config.yaml
num_hidden_layers: 8
hidden_act: "gelu"
routed_scale: 23.6
router_z_loss: 0.001
init_std_router: 0.00769
vocab_size: 16384
norm: "layernorm"
norm_eps: 1e-05
max_grad_norm: 1.0
train_tokens: 584400000
max_steps: 10012
dataset: "wikipedia_en"
Below are experts of layer 2 (counted from 0) of a mixture-of-experts language model. Rows are named router (the router's row for the expert), up (a neuron's input weights, with its number), down (a neuron's output weights, with its number) and show model dimensions 0-95. Each number is 50 + 10 x the weight over its row's rms, rounded and kept within 0 to 99.
After each expert's rows: "comes before" lists some tokens at least twice as common just after its tokens as in all text. This comes from a sample of Wikipedia text that the model never trained on. Tokens count by the router's weight.

# expert 39
router:51 44 36 50 63 58 54 41 43 41 64 73 41 47 55 53 38 33 59 61 54 39 65 50 46 67 59 63 63 59 42 40 42 34 63 55 57 57 65 44 59 45 38 45 64 53 58 35 46 46 63 63 57 58 39 66 36 37 54 40 59 56 39 61 53 51 44 40 43 62 45 40 39 37 64 47 59 60 43 39 59 63 36 35 56 58 67 37 58 37 57 43 66 44 38 34
up12:49 50 47 44 62 54 31 49 54 65 66 59 42 39 48 37 46 48 64 47 57 62 61 48 46 43 36 62 62 50 40 50 45 56 34 34 67 43 63 51 57 42 39 41 55 45 50 37 65 51 58 56 57 66 40 63 32 56 47 56 38 44 45 55 47 57 69 56 50 47 49 50 59 54 34 62 54 49 76 38 51 72 57 53 48 45 60 54 51 44 51 31 29 49 47 48
down12:38 61 44 41 61 50 52 60 45 51 55 59 35 68 44 56 53 56 48 53 43 43 58 55 52 50 39 47 28 40 39 52 49 39 57 50 53 47 55 49 42 59 67 46 36 37 57 65 35 54 50 56 50 48 35 42 58 52 44 53 41 41 43 45 62 52 49 49 62 48 51 45 54 75 52 52 51 52 52 39 72 51 67 61 59 53 51 56 39 55 61 65 42 53 57 36
comes before: " |", "–", "'s", "th", "age", "'"

# expert 47
router:52 43 37 48 63 58 54 40 44 41 64 73 41 48 54 52 38 33 58 61 54 37 64 50 46 67 58 62 63 59 43 40 42 34 63 55 57 57 65 44 59 45 39 45 65 53 59 35 46 46 63 63 58 58 39 66 36 37 55 40 59 56 39 61 53 51 45 40 43 62 45 40 39 38 64 48 59 61 43 39 59 62 36 34 56 58 67 37 58 36 57 43 67 44 38 34
up16:41 37 61 37 56 59 33 46 55 45 58 42 47 53 63 31 49 52 50 61 44 38 57 59 58 50 49 50 38 51 47 61 34 53 77 63 55 55 41 53 47 58 46 44 58 39 59 49 55 59 39 57 46 40 55 36 49 54 53 56 49 48 55 60 51 43 47 25 48 40 45 51 52 53 62 37 67 56 69 51 64 50 42 39 51 75 61 48 43 24 59 53 48 43 33 42
down16:37 39 66 39 44 63 63 47 60 51 51 58 25 44 66 58 73 55 45 55 46 55 63 54 49 42 39 36 55 40 49 48 52 57 67 51 56 63 68 60 61 47 55 49 44 43 59 49 53 36 51 49 60 45 48 47 59 45 61 50 68 52 60 33 47 40 63 52 42 40 17 45 38 52 43 66 69 20 46 44 48 51 44 59 51 40 60 51 47 65 44 32 49 51 42 54
comes before: " |", ".", ",", "-", "–", ")"

# expert 31
router:73 48 40 53 55 54 59 41 58 40 72 59 45 49 52 62 47 51 56 49 65 45 58 28 51 44 49 48 48 52 53 40 33 39 42 42 45 55 59 49 55 48 34 51 68 49 56 39 46 38 50 48 53 53 34 54 49 46 60 22 49 59 49 62 47 34 32 26 48 50 44 55 45 48 55 55 48 48 43 40 52 59 53 48 47 51 47 38 48 17 55 57 50 51 45 43
up1:34 63 61 60 56 50 33 67 62 60 64 36 57 71 53 49 44 45 62 33 46 45 40 53 55 51 52 40 52 59 43 38 58 58 54 50 46 49 42 41 69 67 35 55 59 56 48 55 49 46 42 48 64 50 54 51 61 52 63 38 63 59 66 55 56 73 58 66 54 45 51 43 48 52 53 53 49 57 36 53 64 62 52 50 36 65 41 72 45 36 45 52 50 46 42 38
down1:47 37 52 54 49 47 38 34 52 37 63 49 51 38 45 62 54 48 57 43 41 48 50 55 48 28 66 55 53 70 58 46 37 38 41 43 33 53 59 39 52 53 42 60 36 56 59 53 65 45 59 36 44 48 41 66 69 44 65 50 46 42 52 26 63 41 52 72 45 55 47 44 42 55 69 49 53 37 61 48 56 38 46 19 40 44 63 59 50 52 50 44 43 54 46 61
comes before: ",", " (", " and", "'s", "\"", "i"

# expert 63
router:51 44 37 51 62 58 54 40 43 41 64 74 41 47 55 53 38 33 59 61 54 38 66 50 45 67 59 63 63 59 42 39 42 35 63 55 57 57 66 44 59 45 39 45 65 53 59 35 46 46 63 63 57 58 39 66 36 37 54 40 59 56 39 61 54 51 45 40 43 62 45 40 38 37 64 48 59 60 44 39 59 62 36 34 57 58 67 38 58 37 57 43 67 44 38 34
up16:50 54 67 38 56 51 64 58 40 48 42 47 71 42 45 58 56 52 73 35 39 44 62 47 46 40 46 68 45 31 38 40 57 51 30 62 58 45 52 44 39 58 43 31 60 56 38 36 57 50 41 55 60 66 51 40 15 48 63 41 56 46 42 54 49 49 53 40 32 49 54 59 55 35 55 53 50 50 64 62 53 51 65 54 43 45 42 43 39 52 49 44 38 48 44 55
down16:56 49 45 41 39 54 75 44 60 58 28 49 46 65 69 50 56 62 50 55 49 43 57 38 50 54 50 47 32 32 54 53 44 48 51 45 36 61 43 49 33 45 52 50 56 52 39 45 64 36 55 54 60 36 60 37 66 49 47 46 46 53 64 48 66 45 52 53 48 52 58 52 56 65 47 54 34 60 41 65 46 38 65 44 36 56 50 41 48 54 63 52 51 52 51 62
comes before: " States", " of", " in", " Kingdom", " with", " by"

# expert 30
router:51 44 36 50 62 58 54 40 43 40 64 73 41 47 55 53 38 33 59 61 54 37 64 50 46 67 58 62 63 59 42 40 42 34 63 56 57 57 65 44 58 45 39 45 64 53 58 35 46 46 63 63 57 58 38 65 35 38 54 40 59 56 39 60 53 51 44 40 43 62 45 40 38 37 64 47 59 60 44 39 59 62 36 34 56 58 67 37 58 37 57 43 67 44 38 34
up12:67 75 64 41 59 69 45 47 54 57 38 56 52 32 61 38 28 49 38 54 49 55 53 63 50 61 57 41 38 53 43 47 49 55 48 42 39 59 70 47 41 48 46 62 48 31 48 43 29 63 42 38 55 51 59 48 55 58 56 41 45 63 39 57 61 66 42 49 58 46 65 45 51 36 47 43 55 66 66 53 46 55 48 36 41 57 75 57 35 41 51 29 59 59 41 51
down12:60 55 50 43 51 45 52 55 58 46 47 39 41 55 48 57 28 49 53 68 40 50 49 29 34 51 41 35 45 48 73 48 46 70 56 39 43 38 66 42 45 68 46 53 59 42 64 44 44 56 56 53 37 25 52 56 48 41 54 36 51 54 60 59 56 39 67 69 49 71 62 54 53 43 60 49 66 68 62 39 35 53 47 56 56 47 56 53 45 46 47 44 63 48 52 51
comes before: " in", " |", " as", " on", " by", " classification"

# expert 44
router:51 45 36 51 63 58 54 40 43 41 63 73 42 47 54 52 38 33 58 61 54 38 65 50 46 67 58 62 63 59 42 39 42 34 63 55 57 57 66 44 59 45 39 45 65 53 58 35 46 45 63 63 57 58 39 66 35 38 54 40 59 56 39 60 53 51 44 40 43 62 45 40 39 37 64 48 59 60 44 39 59 62 36 34 56 57 67 37 58 37 57 43 67 44 39 34
up1:52 41 50 47 37 53 42 62 45 49 44 50 57 29 47 59 65 54 48 46 48 62 49 40 60 55 52 50 43 65 47 42 64 56 32 41 48 50 62 30 43 48 51 61 68 49 52 45 29 60 50 52 45 46 48 52 61 53 43 30 63 63 26 47 54 38 29 43 41 47 40 50 41 47 30 66 42 60 50 53 43 61 43 39 63 52 57 28 61 49 66 48 29 52 43 51
down1:48 56 38 58 38 57 52 41 22 70 64 39 57 55 43 38 56 61 55 55 31 57 56 35 44 54 42 46 56 51 44 22 57 45 41 50 28 37 61 46 60 58 48 55 48 29 65 54 40 46 64 42 50 56 44 58 52 53 51 51 48 54 20 46 37 55 47 49 59 42 66 21 50 45 49 46 60 61 56 51 53 43 48 33 56 54 39 49 46 59 39 43 58 47 58 42
comes before: " |", " round", " place", " medal", " medalist", "-"

# expert 28
router:52 44 36 52 63 58 54 40 44 40 64 73 41 47 55 52 38 33 59 61 54 38 62 50 46 67 58 63 63 59 42 40 42 34 63 56 57 57 65 44 59 45 39 45 65 53 59 35 46 46 63 63 57 58 39 66 36 37 55 40 59 56 39 60 53 51 45 40 43 62 45 40 38 37 64 47 59 60 44 39 59 62 36 34 56 58 67 37 58 37 57 43 67 44 38 34
up13:60 43 36 39 47 52 56 36 46 53 58 44 32 49 40 48 49 45 70 61 57 50 46 39 47 49 63 38 34 54 58 62 28 62 50 42 71 55 58 42 75 42 57 60 58 60 62 35 44 41 60 64 58 46 43 57 45 54 47 36 40 58 62 38 44 65 68 47 56 67 51 45 41 62 45 47 38 40 44 42 45 58 58 54 54 36 46 45 53 26 67 37 52 47 39 55
down13:44 46 46 65 58 50 56 43 45 51 60 43 50 43 50 44 55 45 60 58 51 47 29 44 60 46 60 49 45 41 73 65 45 58 50 44 45 62 43 53 57 43 66 51 51 19 58 46 47 54 54 35 37 48 57 43 53 45 51 50 45 60 66 55 65 49 31 30 31 57 50 59 48 61 71 35 50 50 44 61 44 37 62 46 62 44 62 46 42 35 52 54 55 39 50 45
comes before: " in", ".", " on", " as", " by", " at"

# expert 33
router:52 44 37 50 62 58 54 41 43 41 64 73 41 47 55 52 38 33 59 61 54 39 67 50 45 68 59 62 63 59 43 40 42 35 63 56 57 58 66 44 59 45 39 45 65 53 59 35 47 46 63 63 58 58 39 66 36 37 55 40 59 56 39 61 54 51 44 40 43 62 45 40 38 37 64 48 59 60 44 39 59 63 36 34 57 58 67 37 57 37 57 43 67 44 38 34
up1:84 51 41 46 56 38 55 46 44 54 49 60 55 51 49 43 58 43 60 28 37 48 62 46 43 46 55 72 46 54 70 42 51 34 54 47 52 48 55 65 50 58 44 54 66 35 53 48 42 46 62 33 48 57 53 54 63 33 35 57 55 53 43 57 46 47 50 36 42 43 43 54 46 50 53 34 64 58 25 50 38 50 61 56 64 26 44 36 61 52 71 62 56 47 47 44
down1:62 58 47 52 68 60 51 50 61 37 45 53 50 60 49 39 54 56 43 55 46 51 50 43 63 30 50 41 47 60 42 42 48 45 51 47 29 54 39 44 31 65 31 55 43 53 45 49 48 73 45 33 57 44 48 65 40 49 62 28 57 58 51 48 50 50 41 49 40 43 46 29 51 50 59 51 41 44 37 55 58 60 56 54 40 53 68 45 30 60 39 46 46 44 48 45
comes before: "\n", " \"", " The", " In", " He", " It"

# expert 51
router:52 44 37 51 63 58 54 41 43 40 64 73 41 47 55 52 38 33 58 61 54 38 66 50 46 67 59 62 63 59 43 40 42 34 62 55 57 57 66 44 59 45 39 46 65 53 59 35 46 46 63 63 57 58 39 66 36 38 54 40 59 56 39 60 53 51 44 40 43 62 45 40 38 37 64 47 59 60 44 39 59 62 36 34 57 58 67 37 58 37 57 43 67 44 38 34
up13:31 52 43 57 49 53 27 44 41 60 61 49 47 45 34 51 53 35 66 56 51 56 49 46 66 55 40 36 64 62 52 40 37 26 47 54 53 47 33 42 40 77 60 47 40 34 52 63 42 40 42 61 72 78 58 37 47 39 59 41 55 41 43 58 61 52 56 56 42 48 46 41 40 49 67 53 42 52 62 60 51 31 54 52 52 63 52 58 52 33 45 52 60 52 40 48
down13:56 45 59 45 63 56 56 58 45 42 50 58 53 48 38 41 47 37 43 35 63 50 50 62 52 45 51 64 38 37 56 53 47 55 59 69 53 37 48 69 60 56 62 37 65 60 59 52 40 49 40 43 57 61 47 69 39 71 64 62 55 31 37 35 50 47 42 67 46 64 53 50 40 59 33 51 59 60 54 49 35 52 42 48 36 65 58 56 38 37 49 52 59 51 32 73
comes before: ".", " of", " in", " to", " for", ")"

# expert 20
router:51 45 37 55 63 58 54 41 43 41 64 73 41 47 55 53 38 33 58 61 54 38 66 50 46 66 58 63 63 59 43 40 42 35 63 56 57 57 66 44 59 45 39 46 64 53 59 36 47 46 63 63 57 58 39 65 36 37 55 40 59 56 39 61 53 51 45 40 43 62 45 40 39 37 64 47 59 60 44 39 59 62 36 34 57 58 68 37 58 37 57 43 67 44 38 34
up16:55 45 42 57 39 43 39 53 55 50 47 38 58 46 57 26 43 45 56 48 57 55 61 56 27 52 49 71 50 41 53 65 52 42 51 61 38 57 57 46 67 51 57 33 58 55 62 58 55 52 54 48 60 45 55 35 51 47 37 43 43 65 50 55 44 61 48 34 48 63 36 43 47 49 66 52 43 55 58 44 40 40 52 54 58 64 35 49 50 43 52 31 68 52 58 52
down16:42 44 42 41 45 54 68 57 59 57 47 43 70 40 59 43 47 45 57 42 67 53 54 67 44 32 51 45 34 48 59 41 55 60 58 31 51 34 53 50 47 40 60 67 64 50 74 59 52 51 58 66 53 49 40 46 54 41 54 49 37 47 64 67 60 44 50 53 70 48 63 50 56 53 41 50 57 48 35 62 64 46 61 33 47 49 58 49 33 62 52 45 49 65 52 46
comes before: ")", " |", "–", "),", ").", ","

# expert 48
router:52 42 37 48 63 58 54 40 43 40 64 72 41 47 55 52 38 33 59 61 54 40 67 50 45 67 58 62 63 59 43 40 42 34 63 55 57 57 66 44 59 45 39 46 65 53 58 35 46 45 63 63 57 57 39 66 36 38 54 40 59 56 39 61 53 52 44 40 43 62 45 40 38 38 64 48 59 60 44 39 59 62 36 34 56 58 67 37 58 37 57 43 67 44 38 34
up5:54 61 54 41 49 42 42 30 40 64 54 54 54 61 56 56 43 50 45 69 56 61 41 60 59 46 68 44 62 43 43 55 60 38 66 46 72 38 60 35 55 26 51 51 48 50 58 33 51 55 53 46 61 49 47 56 48 45 52 27 64 31 59 50 34 48 47 51 39 50 51 58 68 51 57 58 46 30 41 39 48 41 40 35 65 55 33 46 48 49 57 51 33 47 44 49
down5:64 60 33 64 42 44 51 50 46 60 55 63 46 59 58 48 24 35 60 39 45 47 36 52 51 54 60 56 54 55 47 56 33 58 56 65 55 44 55 51 59 33 42 48 56 40 71 58 45 61 51 58 32 41 41 66 49 32 44 48 68 39 74 46 45 62 57 41 52 64 41 62 62 43 46 64 52 45 52 63 51 48 40 71 34 47 56 49 40 51 47 58 57 51 48 64
comes before: ";", " of", ",", "==", " to", " II"

# expert 60
router:51 44 37 51 62 58 54 40 43 41 63 73 41 47 55 53 38 33 59 61 54 39 65 50 46 67 59 62 63 59 43 40 42 35 63 55 57 57 66 44 59 45 38 45 65 53 58 35 46 46 63 63 57 58 39 66 36 37 55 40 59 56 39 61 53 51 44 40 43 62 45 40 38 37 64 48 59 60 44 39 59 62 36 34 57 58 67 37 58 37 57 43 67 44 38 34
up12:56 55 44 65 57 67 53 26 40 61 55 56 45 40 56 32 32 64 44 63 49 43 75 53 38 50 49 61 43 63 46 70 29 66 41 74 36 60 60 43 40 54 46 57 45 57 55 47 50 48 48 43 54 59 48 45 47 54 37 59 47 46 45 50 37 55 62 41 39 45 56 37 38 66 33 57 49 79 48 55 45 65 53 42 60 32 51 28 65 54 41 60 51 30 39 43
down12:43 55 44 46 53 48 59 56 54 56 59 32 40 39 57 50 45 48 54 50 49 48 52 54 34 47 50 41 59 42 49 46 42 47 52 71 45 60 56 62 60 33 41 50 39 49 35 50 49 33 52 36 57 54 22 46 50 54 45 58 36 45 51 55 53 56 54 38 49 53 52 33 45 43 37 65 44 62 49 75 55 63 60 37 33 56 50 58 54 46 70 59 67 65 41 53
comes before: "-", ".", "°", " to", " by", "',"

# expert 53
router:52 44 37 51 63 58 54 41 43 40 64 73 41 47 55 52 38 33 59 61 54 38 66 50 45 67 58 63 63 59 43 39 42 34 63 55 57 58 66 44 58 45 39 46 64 53 58 35 46 46 63 63 57 58 39 66 36 38 54 40 59 56 39 61 53 51 44 40 43 61 46 40 38 37 64 48 59 60 44 39 59 62 36 34 57 58 67 37 58 37 57 43 66 44 38 34
up1:42 45 46 64 33 46 48 40 57 55 41 44 53 42 49 51 52 67 61 27 67 54 54 45 45 31 50 40 39 60 43 48 50 57 41 45 44 38 68 53 78 51 39 56 51 48 60 52 49 51 38 59 46 38 49 53 42 49 51 50 57 45 39 37 65 62 66 43 51 49 48 20 61 32 49 47 52 69 45 31 73 47 38 38 57 47 11 61 50 49 55 52 40 48 50 37
down1:44 56 49 39 42 40 56 40 64 61 40 50 55 40 34 40 47 62 48 42 58 37 60 68 74 36 44 62 58 51 61 34 57 46 44 40 43 48 47 49 48 40 59 60 42 30 58 53 62 54 47 51 42 36 26 41 42 36 54 40 47 52 43 47 43 36 67 58 52 47 39 54 58 53 58 55 36 48 69 28 61 64 28 33 48 38 44 47 58 37 49 51 67 37 64 52
comes before: "\n", "2", "1", "–", " August", "°"

# expert 21
router:52 43 36 52 62 58 54 41 43 40 64 74 41 46 55 53 38 33 58 61 54 38 64 51 46 67 58 62 63 59 42 39 42 34 62 55 57 57 65 44 59 45 39 45 65 53 58 35 46 45 63 63 57 58 39 66 35 38 54 40 59 56 39 61 53 50 44 40 43 62 45 40 38 37 64 48 59 60 43 39 59 62 36 34 56 58 67 37 57 37 57 43 67 44 38 34
up0:50 43 58 38 58 54 31 30 47 64 62 39 28 36 22 38 26 47 40 55 43 50 60 62 37 54 56 39 48 63 55 41 71 50 69 53 54 55 65 46 28 53 25 45 46 63 55 48 57 30 43 31 57 56 45 55 42 37 58 55 58 49 39 45 54 50 52 37 50 50 59 48 38 38 75 55 48 62 50 51 44 49 47 50 54 53 47 43 54 55 44 53 39 73 47 35
down0:49 56 36 46 58 51 48 56 51 38 57 54 42 20 61 43 42 39 75 55 58 37 48 34 53 71 61 57 53 49 23 47 47 42 29 62 57 53 48 49 40 47 46 43 54 54 55 49 41 36 49 37 51 56 50 47 47 51 54 31 35 51 47 57 62 58 54 49 44 62 51 46 65 66 41 50 44 58 60 40 51 52 57 42 38 49 34 44 44 56 39 55 41 49 49 57
comes before: "\n", ")", "),", "==", "s", ");"

# expert 5
router:52 43 37 48 63 58 54 40 43 41 64 73 41 47 55 52 38 33 59 61 54 38 65 50 46 67 58 62 63 59 42 40 42 35 63 55 57 57 66 45 59 45 39 46 64 53 58 35 46 46 63 63 57 58 38 66 36 38 55 40 59 56 39 60 53 51 44 40 43 62 46 40 38 38 64 47 59 60 43 38 59 63 36 34 56 58 67 37 57 37 57 43 67 44 38 34
up12:56 85 47 51 44 42 53 49 25 56 38 44 37 50 47 65 33 55 70 67 49 48 50 50 35 46 54 43 40 58 63 50 69 45 56 55 47 41 57 63 50 41 45 39 67 49 57 46 59 52 54 35 64 46 40 54 44 49 33 46 60 50 49 69 47 58 32 25 54 59 43 45 56 68 48 64 57 69 52 49 49 61 50 40 49 49 61 28 45 55 39 54 57 64 46 62
down12:44 43 58 50 62 52 50 48 82 41 53 50 58 44 46 50 78 54 36 44 54 54 66 44 42 60 43 45 64 52 51 50 56 52 26 40 58 40 59 43 40 29 49 44 52 50 49 51 58 54 68 51 52 46 42 47 47 33 49 40 57 35 47 56 55 41 42 41 46 57 61 30 40 48 66 49 49 55 38 55 52 60 46 69 53 57 53 57 67 51 54 80 51 57 34 62
comes before: "{", "-", "{\\", " election", " Library", " of"

# expert 52
router:52 45 37 54 62 58 55 41 43 40 64 73 41 47 55 53 38 33 59 61 54 38 64 50 46 67 58 63 63 59 42 39 42 34 63 55 57 57 66 44 59 45 39 45 64 53 58 35 45 46 63 63 58 58 39 66 36 37 54 40 59 56 39 61 53 51 45 40 43 62 46 40 39 37 64 48 59 60 44 39 59 63 36 34 57 58 67 37 58 37 57 43 67 44 38 34
up19:58 49 62 49 49 49 49 34 47 42 57 81 62 34 51 62 52 58 65 47 66 44 38 46 34 55 36 42 41 52 65 61 40 38 57 48 59 51 66 58 66 45 55 45 49 63 62 45 32 40 56 54 53 63 41 55 54 67 44 34 56 56 45 46 63 38 35 31 61 62 69 50 50 51 58 46 59 63 53 36 46 39 57 31 51 53 47 65 71 57 76 46 43 47 51 60
down19:65 40 49 52 47 35 46 58 51 66 58 57 41 55 58 39 61 59 46 49 50 59 42 35 46 68 51 41 39 50 40 40 58 42 43 48 63 46 52 54 41 51 79 49 71 74 68 49 37 52 54 50 47 70 57 38 82 54 47 52 49 54 44 37 38 58 43 62 61 39 46 58 56 44 36 57 50 45 44 53 58 62 72 61 53 45 37 20 63 47 44 37 59 56 42 60
comes before: " |", "enger", "+", "engers", "–", "°"

# expert 50
router:52 43 36 51 63 58 53 40 43 40 63 73 41 47 55 52 38 33 59 61 54 39 64 50 45 67 59 63 63 59 42 40 42 34 63 55 57 57 66 44 59 45 39 46 65 53 58 35 46 46 63 63 58 58 38 66 36 38 54 40 59 56 39 60 53 51 44 40 43 62 45 40 38 37 64 48 59 60 44 38 59 62 36 34 57 58 67 37 58 37 57 43 67 44 38 34
up12:22 41 50 38 61 59 43 56 38 40 50 49 72 45 41 27 57 38 54 62 62 45 34 45 65 68 65 53 51 59 41 51 49 39 51 57 56 52 39 37 63 49 52 42 50 38 54 56 49 52 44 51 50 49 58 53 56 44 55 58 51 54 43 38 66 47 53 51 61 52 47 51 54 37 39 56 45 45 42 64 70 47 57 59 57 66 52 58 43 40 45 43 48 54 41 28
down12:56 64 24 55 60 44 52 70 38 63 46 60 55 55 64 34 52 44 50 43 42 53 51 49 56 59 49 65 63 29 40 51 58 31 46 64 36 48 46 43 59 52 47 33 52 29 49 38 58 41 52 52 53 43 55 56 38 39 47 52 49 58 50 47 73 57 55 42 61 47 56 29 45 45 43 47 53 44 59 62 46 29 57 47 43 55 51 33 57 44 42 38 42 55 42 63
comes before: " |", " of", " (", " in", "|", " for"

# expert 11
router:52 44 36 52 62 58 54 40 44 41 64 73 41 47 55 53 38 34 59 61 54 39 65 50 46 67 59 63 63 59 43 39 42 35 62 55 57 57 66 44 59 45 38 46 65 53 58 35 46 46 63 63 58 57 39 66 36 37 54 40 59 56 39 61 53 51 44 40 44 62 45 41 38 38 64 48 60 60 44 39 59 63 36 34 56 58 67 37 58 37 57 42 67 44 39 34
up1:43 66 42 48 61 49 63 46 53 46 46 29 46 39 46 50 57 50 67 50 42 62 38 52 58 62 66 53 39 38 54 62 44 35 32 59 60 66 37 54 46 54 34 28 53 53 39 32 40 45 58 48 47 49 44 57 53 47 57 36 47 38 35 48 46 40 35 38 46 69 52 45 55 45 54 39 58 44 48 55 55 59 50 47 39 51 71 35 48 32 23 32 47 52 53 42
down1:32 56 54 61 47 28 40 41 57 41 58 50 47 59 48 63 39 30 58 51 53 32 46 45 63 47 35 51 49 42 71 36 56 67 50 53 52 64 54 54 55 51 24 45 30 46 69 49 44 49 46 49 50 38 42 46 52 46 40 55 50 45 56 47 48 39 67 51 53 43 54 37 42 41 48 38 40 30 49 47 56 57 76 46 18 58 56 44 46 53 56 52 36 56 48 61
comes before: ".", " longer", "NG", " damage", "ZE", " husband"

# expert 58
router:51 38 56 52 61 54 48 50 47 45 59 46 43 44 60 49 49 34 49 52 58 44 59 53 21 62 59 52 55 61 48 43 37 50 50 69 51 51 55 47 58 30 53 46 51 55 58 45 40 51 61 55 56 42 46 47 34 47 58 44 51 52 47 51 74 53 46 42 44 65 41 43 47 47 54 47 61 64 42 47 57 54 45 53 90 52 44 33 74 50 59 27 49 32 27 28
up1:53 64 46 62 51 32 51 37 75 38 45 46 51 48 59 43 48 55 30 40 56 39 48 50 41 57 45 46 61 69 51 38 49 56 52 53 57 49 54 47 46 55 50 67 55 51 49 51 64 62 23 56 55 16 52 69 63 40 50 45 53 61 49 47 62 44 44 78 55 53 49 34 47 57 51 56 57 43 57 24 61 41 38 36 40 44 75 55 37 34 61 38 36 67 45 59
down1:51 63 53 61 43 19 53 56 53 55 32 39 48 38 54 36 50 24 56 56 36 50 46 43 47 50 55 57 56 45 34 59 50 68 44 55 46 55 62 63 60 56 42 42 58 46 68 59 46 33 58 39 57 63 47 47 55 44 42 43 47 51 50 48 42 48 55 41 42 42 51 39 46 63 59 74 55 59 62 55 33 36 65 54 54 41 50 60 56 63 72 50 53 52 60 39
comes before: " ", "\n", " 0", " 1", " 2", " 3"

# expert 18
router:50 40 56 51 50 65 53 30 50 57 55 46 60 47 51 55 44 43 56 64 55 46 57 28 46 58 57 59 56 52 38 43 42 52 48 54 54 59 53 38 56 30 45 39 51 56 56 41 41 38 54 51 55 51 49 47 44 41 69 51 55 82 39 45 66 38 48 49 43 56 39 43 41 44 49 68 53 64 39 45 53 51 28 51 54 51 57 58 58 54 59 43 54 48 46 52
up5:59 76 30 42 41 47 36 51 45 57 55 65 46 45 67 41 53 57 60 58 52 52 50 61 54 48 45 45 56 47 54 48 55 47 72 46 45 44 34 46 49 53 45 55 44 61 45 48 46 36 56 53 52 40 33 58 28 64 37 68 47 42 29 44 48 58 51 58 50 66 61 71 36 41 42 54 51 37 61 33 61 25 51 28 50 41 48 39 53 49 56 53 32 32 52 48
down5:47 50 66 50 53 38 45 59 62 61 31 48 52 54 49 51 58 47 51 53 49 52 43 53 52 58 55 51 45 41 61 49 55 39 55 57 39 45 42 52 36 57 37 55 57 42 33 44 47 43 35 55 52 55 57 37 45 61 50 59 57 32 55 38 43 68 59 55 46 72 63 64 62 52 54 49 48 61 32 34 43 52 80 47 55 59 54 38 44 60 31 41 48 56 63 75
comes before: " the", " a", " he", " his", " which", " first"

# expert 43
router:52 43 37 50 63 58 54 40 43 41 64 73 41 47 55 52 38 33 59 61 54 38 65 50 45 67 58 62 63 59 43 40 42 34 63 55 57 57 66 44 58 45 39 46 65 53 59 35 46 46 63 63 58 57 39 66 36 38 55 40 59 56 39 60 53 51 44 40 43 62 45 40 38 37 64 48 59 60 44 38 59 62 36 34 57 58 67 37 58 37 57 43 67 44 38 34
up8:59 49 32 48 39 50 61 44 49 59 53 46 36 35 49 65 49 59 40 55 57 53 62 29 44 37 46 32 60 58 52 41 46 36 48 63 54 64 67 40 71 58 57 45 43 61 66 42 40 48 51 33 55 58 47 42 61 51 51 43 57 55 67 18 52 50 72 41 49 40 34 51 51 64 52 23 32 45 55 52 42 56 43 50 54 55 27 55 51 52 55 42 58 52 51 34
down8:63 48 47 44 41 57 64 50 52 70 47 51 42 51 35 56 49 61 57 51 36 45 47 44 61 58 55 59 48 69 43 60 40 45 37 62 48 62 60 47 58 50 31 49 37 47 49 46 49 56 59 59 44 54 36 45 58 71 45 37 45 50 53 65 68 46 36 43 33 44 83 44 48 51 43 52 27 50 61 42 64 47 32 47 31 61 56 41 54 53 48 42 39 48 42 37
comes before: "|", "|---|---|---|---|---|---|", "|---|---|---|---", "|---|---|---|---|---|", "|---|---|---|---|", "|---|---|---|---|---|---|---|"

# expert 62
router:52 43 36 48 62 58 54 41 43 41 64 74 41 47 55 52 38 33 59 61 54 38 66 50 46 67 58 63 64 59 44 39 42 34 63 55 57 57 65 44 59 45 39 45 64 53 59 35 46 46 63 63 58 58 39 65 35 38 54 41 59 56 39 60 53 51 45 40 43 62 46 40 38 38 64 47 59 60 44 39 59 63 36 34 56 58 67 37 58 36 57 43 67 44 38 34
up12:47 58 45 46 49 63 47 49 55 53 63 50 51 57 49 55 35 40 51 45 29 44 61 43 57 40 75 45 51 65 55 60 25 51 32 39 68 39 38 46 54 52 39 53 49 51 43 59 48 50 55 52 60 61 53 62 41 43 47 35 39 43 36 34 61 44 56 40 47 29 55 29 51 40 63 68 54 43 48 44 45 39 35 67 56 51 62 60 55 50 40 38 54 39 30 58
down12:58 40 39 57 53 39 45 46 41 62 45 57 50 61 52 52 46 61 49 56 44 63 40 38 51 72 57 47 41 57 51 52 34 39 33 54 62 50 54 49 45 40 58 45 35 63 47 38 53 46 38 56 49 64 63 75 69 41 50 36 75 57 45 34 69 52 64 45 52 69 59 62 56 50 56 60 45 47 59 47 47 52 39 24 37 61 55 38 37 54 49 55 61 52 48 49
comes before: " |", ";", " Dallas", " below", " to", " Ut"